Experts of a small language model: a softmax router, 6498 steps.
Below are experts of layer 12 (counted from 0) of a mixture-of-experts language model. Rows are named router (the router's row for the expert), gate (a neuron's input weights, with its number), up (a neuron's input weights, with its number) and show model dimensions 0-95. Each number is 200 + 40 x the weight over its row's rms, rounded and kept within 0 to 999.
Before each expert's rows: a language model's description of what the expert responds to; "gets" lists some tokens that make up at least twice as much of what it gets as of all text. This comes from a sample of Wikipedia text that the model never trained on. Tokens count by the router's weight.

# expert 9
Early word-internal pieces. Short word pieces right after a word's first letters, completed by -ate, -ation, -ies, such as dep-l-oyment, Chamber-l-ain, rel-ations, separ-ate.
gets: "l", "in", "n", "ul", "u", "ur"
router,246,217,191,258,170,140,184,155,220,215,186,201,172,216,190,189,193,182,195,183,183,184,235,238,177,162,152,221,206,252,231,169,134,201,113,179,132,178,153,165,239,199,210,192,248,123,185,215,223,240,264,254,179,189,192,193,186,142,224,117,219,142,194,262,251,262,291,285,201,201,165,106,121,270,197,181,215,183,195,243,135,206,246,167,174,154,143,216,157,241,194,186,244,211,224,203
gate0,247,279,185,195,174,175,238,234,168,196,224,215,189,231,208,172,235,167,282,208,195,212,68,218,196,211,156,216,179,156,209,230,113,125,174,237,177,227,269,160,233,182,126,146,185,214,244,234,238,146,199,143,229,178,185,125,166,241,268,210,148,194,200,194,164,157,211,302,225,185,229,152,189,185,259,169,177,214,179,254,167,251,176,228,205,244,182,213,223,167,177,258,176,253,209,208
up0,219,190,153,241,230,176,254,276,206,259,237,142,256,166,248,177,265,201,240,219,217,160,221,185,229,143,221,240,284,228,232,264,225,101,167,210,130,167,251,168,231,205,177,197,226,202,195,168,260,141,197,212,136,259,180,244,181,158,211,196,221,202,149,233,151,192,198,194,199,146,144,199,227,96,238,255,187,185,144,219,202,210,199,236,120,217,232,177,181,186,229,207,277,204,241,175
gate1,164,264,183,172,190,178,218,177,183,158,168,255,109,262,159,197,166,224,175,228,261,218,269,178,227,184,214,254,237,234,185,150,186,222,247,189,176,153,254,175,227,263,247,116,184,205,163,233,206,168,202,176,226,105,125,222,222,224,177,243,174,191,145,248,233,212,172,211,202,183,213,214,187,134,181,173,181,210,137,342,153,222,234,196,119,190,244,215,229,192,197,218,220,184,175,148
up1,223,194,224,184,234,194,197,232,241,230,132,248,174,230,215,90,209,208,218,191,214,97,235,230,137,169,172,235,228,237,181,217,212,310,207,174,162,185,124,182,195,245,179,136,284,188,239,201,118,190,159,223,236,227,185,162,208,211,202,117,188,189,228,172,196,239,182,159,165,212,195,168,183,176,244,207,136,230,231,179,94,156,221,167,169,171,178,235,238,236,247,232,240,245,150,179
gate2,226,183,207,186,237,136,212,187,181,158,285,110,169,233,216,221,177,305,225,151,265,186,189,186,169,253,216,219,262,161,259,196,247,156,179,246,133,195,205,234,188,199,267,156,197,221,144,210,187,197,226,126,176,246,242,205,189,225,220,220,253,163,243,209,263,102,199,202,162,119,277,180,162,192,169,199,135,252,178,168,142,208,193,238,174,181,166,206,225,222,170,178,262,203,184,205
up2,230,230,174,208,136,174,113,283,165,177,185,225,151,219,194,201,204,232,220,118,194,180,175,193,203,165,157,142,231,204,180,165,214,190,130,191,189,239,179,208,166,217,233,179,223,174,176,196,151,280,203,163,221,241,212,232,276,212,237,203,225,140,137,253,219,144,195,188,159,168,194,243,88,147,155,251,200,159,202,267,301,163,168,178,156,223,203,192,195,241,246,248,165,206,243,271
gate3,254,194,249,232,251,203,169,250,207,208,231,193,226,208,215,179,205,191,167,231,238,189,239,182,215,158,201,167,236,193,231,222,245,109,242,157,130,208,173,206,260,252,270,222,240,156,183,293,213,126,208,170,235,180,163,168,229,202,204,189,245,241,258,244,177,310,136,276,202,205,220,179,160,220,192,241,291,220,241,176,169,125,261,246,221,225,231,166,175,225,235,181,228,254,229,160
up3,184,196,280,284,213,168,198,197,209,200,215,217,255,187,160,227,273,230,179,148,238,244,211,186,210,257,211,241,159,235,174,179,147,186,145,192,180,223,243,223,261,135,102,234,219,217,225,170,170,229,186,265,281,213,239,186,214,211,188,204,241,164,221,217,223,119,159,136,152,160,215,233,267,276,190,232,183,140,165,178,279,196,214,139,182,170,230,139,190,164,195,159,222,267,185,244
gate4,247,241,161,210,186,131,243,163,205,164,204,160,216,200,212,206,206,209,193,131,217,219,194,190,250,167,215,264,185,235,234,221,122,178,234,271,181,237,215,192,152,240,234,254,229,207,234,173,192,247,259,149,263,224,195,163,296,282,266,202,236,204,255,151,178,243,252,187,170,126,270,269,196,160,219,266,184,217,229,206,207,194,188,118,209,256,213,179,182,197,284,157,241,226,172,231
up4,178,150,247,199,178,246,189,230,166,219,221,195,196,197,122,184,172,120,254,253,199,284,231,192,119,133,254,202,235,192,188,167,242,177,213,254,225,235,194,246,150,165,198,212,231,247,211,227,196,135,97,187,135,177,221,142,240,208,208,165,246,218,213,188,233,196,173,233,175,253,263,194,164,236,187,219,203,214,174,153,180,205,126,225,205,167,204,242,271,103,202,188,112,145,170,187

# expert 59
Transliterated name pieces. Mid-word letter pieces of Chinese, Japanese, Indian and Slavic names, such as Chong(q)ing, Jiang(x)i, K(ō)chi, Swayamprab(ha).
gets: "j", "h", "i", "ak", "u", "a"
router,199,233,160,261,162,173,218,199,205,216,192,146,139,203,180,153,133,185,164,227,192,139,196,164,242,253,183,262,209,281,218,211,111,171,173,154,183,131,161,187,224,267,136,225,230,118,182,179,180,251,220,205,158,194,232,237,153,200,192,149,218,156,248,193,205,254,221,221,200,164,171,116,222,272,168,164,190,228,224,225,150,210,194,160,204,189,126,260,106,169,163,216,266,223,184,170
gate0,231,233,180,172,178,160,191,172,229,229,210,178,304,190,138,184,154,225,185,181,207,221,208,185,180,230,299,277,223,285,190,199,247,198,233,240,165,168,218,223,220,148,196,206,205,256,160,212,137,208,240,168,243,260,104,128,185,210,141,223,177,239,188,220,240,159,172,209,228,141,217,145,237,178,168,235,180,255,168,192,289,220,191,151,241,195,191,223,225,286,234,180,151,170,135,169
up0,262,257,138,247,187,181,167,272,188,209,245,180,154,233,185,222,199,138,180,194,170,145,228,173,217,275,217,284,182,225,172,164,247,168,236,178,199,150,200,110,279,176,164,184,216,159,158,200,193,238,252,216,186,207,190,220,245,173,227,194,184,118,170,215,185,218,176,202,176,196,254,108,178,211,253,146,215,214,210,211,139,196,169,223,186,281,111,270,214,193,193,295,210,203,237,172
gate1,216,253,191,204,218,185,212,189,221,213,263,181,275,203,178,211,239,170,216,176,227,212,261,176,154,174,205,219,198,192,156,223,151,160,241,218,210,229,223,216,109,232,248,220,182,205,219,191,198,227,183,233,195,207,192,255,176,189,213,111,184,231,214,263,136,153,198,210,293,210,154,219,261,154,208,208,95,153,210,252,170,259,143,172,138,203,247,262,218,178,164,137,249,319,163,252
up1,210,268,240,229,162,195,215,152,185,189,82,230,192,163,262,220,175,233,187,211,233,193,246,144,209,167,258,237,185,123,237,226,263,242,264,230,244,168,162,218,207,192,229,203,241,223,235,175,185,266,238,275,124,123,205,142,230,158,235,251,235,271,164,205,190,141,211,105,203,176,227,166,211,225,179,223,224,228,193,192,247,190,205,192,233,156,188,144,210,175,142,129,188,159,200,205
gate2,208,166,178,168,136,180,135,210,177,152,152,183,239,211,200,193,224,248,237,253,174,214,242,146,168,222,250,114,228,233,156,186,254,238,225,178,213,287,211,150,251,256,220,247,201,236,223,209,215,270,264,221,252,248,281,207,157,176,201,249,203,223,161,178,182,201,296,172,265,232,172,203,170,221,175,146,129,274,227,211,155,231,129,206,171,154,230,203,192,189,163,201,188,183,137,162
up2,119,230,151,213,183,234,147,194,178,209,155,220,204,226,201,159,244,211,320,243,218,159,203,164,202,153,156,208,177,264,216,236,227,206,158,213,239,202,229,230,190,209,241,176,250,189,212,160,152,261,223,195,220,256,220,149,204,227,212,152,188,261,196,159,270,159,178,242,223,165,110,145,272,263,276,156,278,220,185,173,213,238,209,211,216,200,188,188,252,260,286,213,186,154,232,157
gate3,212,221,234,196,216,195,247,147,201,247,235,239,290,172,172,226,109,219,208,155,148,167,311,194,164,235,157,205,215,223,248,178,180,195,152,175,218,224,110,224,246,223,154,241,155,183,211,233,138,140,198,171,183,229,269,218,217,183,242,163,260,186,195,197,190,217,250,173,202,257,218,152,192,240,213,207,192,203,191,153,176,230,218,249,202,196,136,177,122,283,172,209,282,114,202,234
up3,243,255,227,193,113,125,200,182,177,235,262,286,190,199,234,121,235,128,241,188,174,159,183,140,234,167,212,195,245,182,201,180,199,180,137,201,194,147,129,225,156,238,203,262,180,195,191,244,152,191,201,225,209,197,204,295,243,216,243,220,248,212,235,172,227,117,295,249,221,218,214,184,138,196,214,149,244,193,177,178,200,177,248,217,192,289,136,169,224,181,201,149,192,182,198,224
gate4,185,210,250,180,147,218,222,167,220,288,213,159,217,227,169,191,164,273,177,195,240,158,196,233,149,238,251,176,100,119,170,270,258,147,236,212,255,235,191,234,279,215,188,169,169,215,273,174,201,221,229,179,283,187,269,170,193,245,209,164,162,163,178,242,179,208,267,211,197,217,146,213,250,240,155,203,146,225,265,189,169,220,267,195,189,129,205,168,183,216,213,146,159,167,188,206
up4,187,244,224,189,198,247,244,198,189,271,148,153,174,212,151,152,134,219,163,206,195,190,142,287,253,260,212,219,164,157,243,277,201,219,214,197,202,173,214,217,167,222,210,185,185,242,145,270,255,221,122,180,208,152,198,180,202,237,130,176,217,190,156,220,162,229,218,209,211,238,158,259,160,184,155,139,201,130,231,169,87,256,129,244,189,227,153,198,210,258,180,178,216,165,154,250

# expert 33
Foreign surname middles. Middle and final pieces of foreign surnames and place names, especially German, Slavic and Central Asian, such as Kras-ner, Krz-ys-ztof, Schw-art-z.
gets: "as", "z", "is", "us", "es", "in"
router,200,181,145,227,108,120,231,192,250,226,172,176,164,225,192,151,115,191,190,219,185,199,228,258,274,137,215,200,253,214,176,174,107,196,179,187,161,162,148,134,193,244,172,221,246,153,171,201,199,251,242,220,153,110,220,193,153,175,200,103,176,197,280,250,209,221,192,228,206,182,188,126,213,192,136,145,164,200,210,241,166,179,235,191,145,219,139,213,175,213,159,168,235,186,194,227
gate0,179,295,203,237,205,173,256,142,101,181,204,176,200,175,233,210,207,195,194,207,189,197,189,212,219,196,244,232,203,184,184,181,122,192,271,152,148,205,260,212,186,224,202,212,236,203,267,199,148,229,168,181,191,248,214,231,159,192,135,170,213,140,298,221,204,184,197,191,179,277,158,170,111,189,182,123,128,173,163,201,205,224,154,241,168,175,192,247,210,199,173,174,322,197,162,271
up0,177,195,188,201,132,235,194,232,265,225,213,147,183,213,269,195,124,258,171,174,220,241,126,143,197,237,214,178,164,176,270,207,162,131,166,274,243,167,213,189,128,199,210,155,241,267,196,218,247,219,265,164,208,170,203,202,203,219,230,289,211,201,149,221,223,135,240,146,251,214,185,164,205,184,183,165,274,198,234,205,210,125,235,169,215,230,152,210,170,178,175,250,143,104,172,189
gate1,230,232,180,261,247,253,236,250,231,223,191,149,180,154,182,166,200,266,146,269,139,192,182,191,176,156,323,212,144,204,256,194,234,195,177,182,206,215,204,154,151,120,175,225,205,161,172,204,237,167,147,240,198,202,154,147,212,187,158,221,146,292,200,195,160,135,218,140,255,241,234,189,132,180,221,205,114,228,139,186,212,190,197,194,233,137,205,218,133,191,167,173,227,228,224,206
up1,231,211,216,224,219,171,239,233,216,138,207,231,200,202,103,179,196,234,204,230,195,181,200,188,201,111,246,216,219,222,156,80,215,135,149,136,177,198,272,195,242,149,128,199,202,264,183,170,226,179,236,196,227,177,273,251,216,265,180,208,231,275,245,192,182,194,268,146,144,144,168,254,197,229,253,254,217,179,178,171,197,207,161,160,187,189,273,214,230,185,263,165,241,167,219,224
gate2,285,196,206,203,157,177,210,182,219,189,278,257,169,161,243,207,104,196,191,104,154,170,240,201,228,209,208,217,172,244,159,171,150,157,170,228,258,177,218,216,167,223,216,156,213,178,204,82,208,176,61,215,150,225,174,222,207,258,163,238,214,194,159,220,145,166,264,187,179,163,246,166,267,164,242,219,220,182,209,230,156,220,187,252,195,203,235,251,205,233,189,155,209,181,181,242
up2,197,276,207,207,200,145,194,217,214,154,203,142,153,237,208,251,142,215,216,191,214,170,195,165,186,167,184,192,140,196,305,248,216,249,165,182,149,171,195,197,199,148,174,244,245,256,242,133,162,190,205,178,253,139,193,172,161,203,171,167,160,169,195,136,214,206,213,218,201,174,122,181,224,244,255,117,190,252,179,232,197,232,136,175,210,215,192,215,305,165,264,259,181,140,210,107
gate3,179,278,139,199,227,136,211,224,173,197,210,117,270,175,210,272,204,225,213,183,220,195,217,200,244,175,289,204,176,250,192,203,219,196,267,180,200,95,164,162,193,149,197,221,243,217,142,177,225,223,298,183,163,151,224,195,222,220,228,179,190,172,249,200,195,177,222,221,139,97,188,230,216,179,200,236,202,225,225,183,165,128,214,182,239,188,140,191,189,181,306,235,195,198,108,226
up3,178,181,172,146,219,204,272,208,209,259,150,178,174,301,240,238,180,143,234,188,217,190,210,150,137,186,240,266,170,238,239,193,245,223,211,155,256,233,256,193,268,246,184,208,159,250,197,158,215,106,198,131,207,216,244,205,255,205,189,216,201,152,131,163,150,226,186,203,147,226,246,228,216,179,216,190,186,151,179,190,139,179,144,201,241,260,271,181,230,193,215,113,158,148,247,228
gate4,229,203,183,217,237,155,229,311,252,171,252,164,152,308,229,177,211,251,141,192,189,134,161,179,208,192,234,248,195,144,170,102,180,201,201,195,226,176,216,211,284,161,155,202,198,222,169,277,251,177,217,181,223,179,210,154,174,204,283,213,167,188,255,211,196,233,268,264,242,164,224,145,218,204,185,131,192,182,232,184,180,230,167,227,243,196,179,175,249,172,264,256,206,209,245,237
up4,224,147,147,188,193,202,161,172,274,211,181,205,197,186,287,193,187,223,148,219,200,180,205,164,156,202,201,187,218,173,262,238,249,166,149,213,210,160,225,155,180,235,187,252,167,159,214,164,206,261,214,198,198,200,117,178,209,259,223,207,190,123,210,217,262,247,185,239,211,148,240,219,138,160,214,246,207,152,150,195,320,204,102,136,234,215,135,277,174,156,190,144,253,242,195,173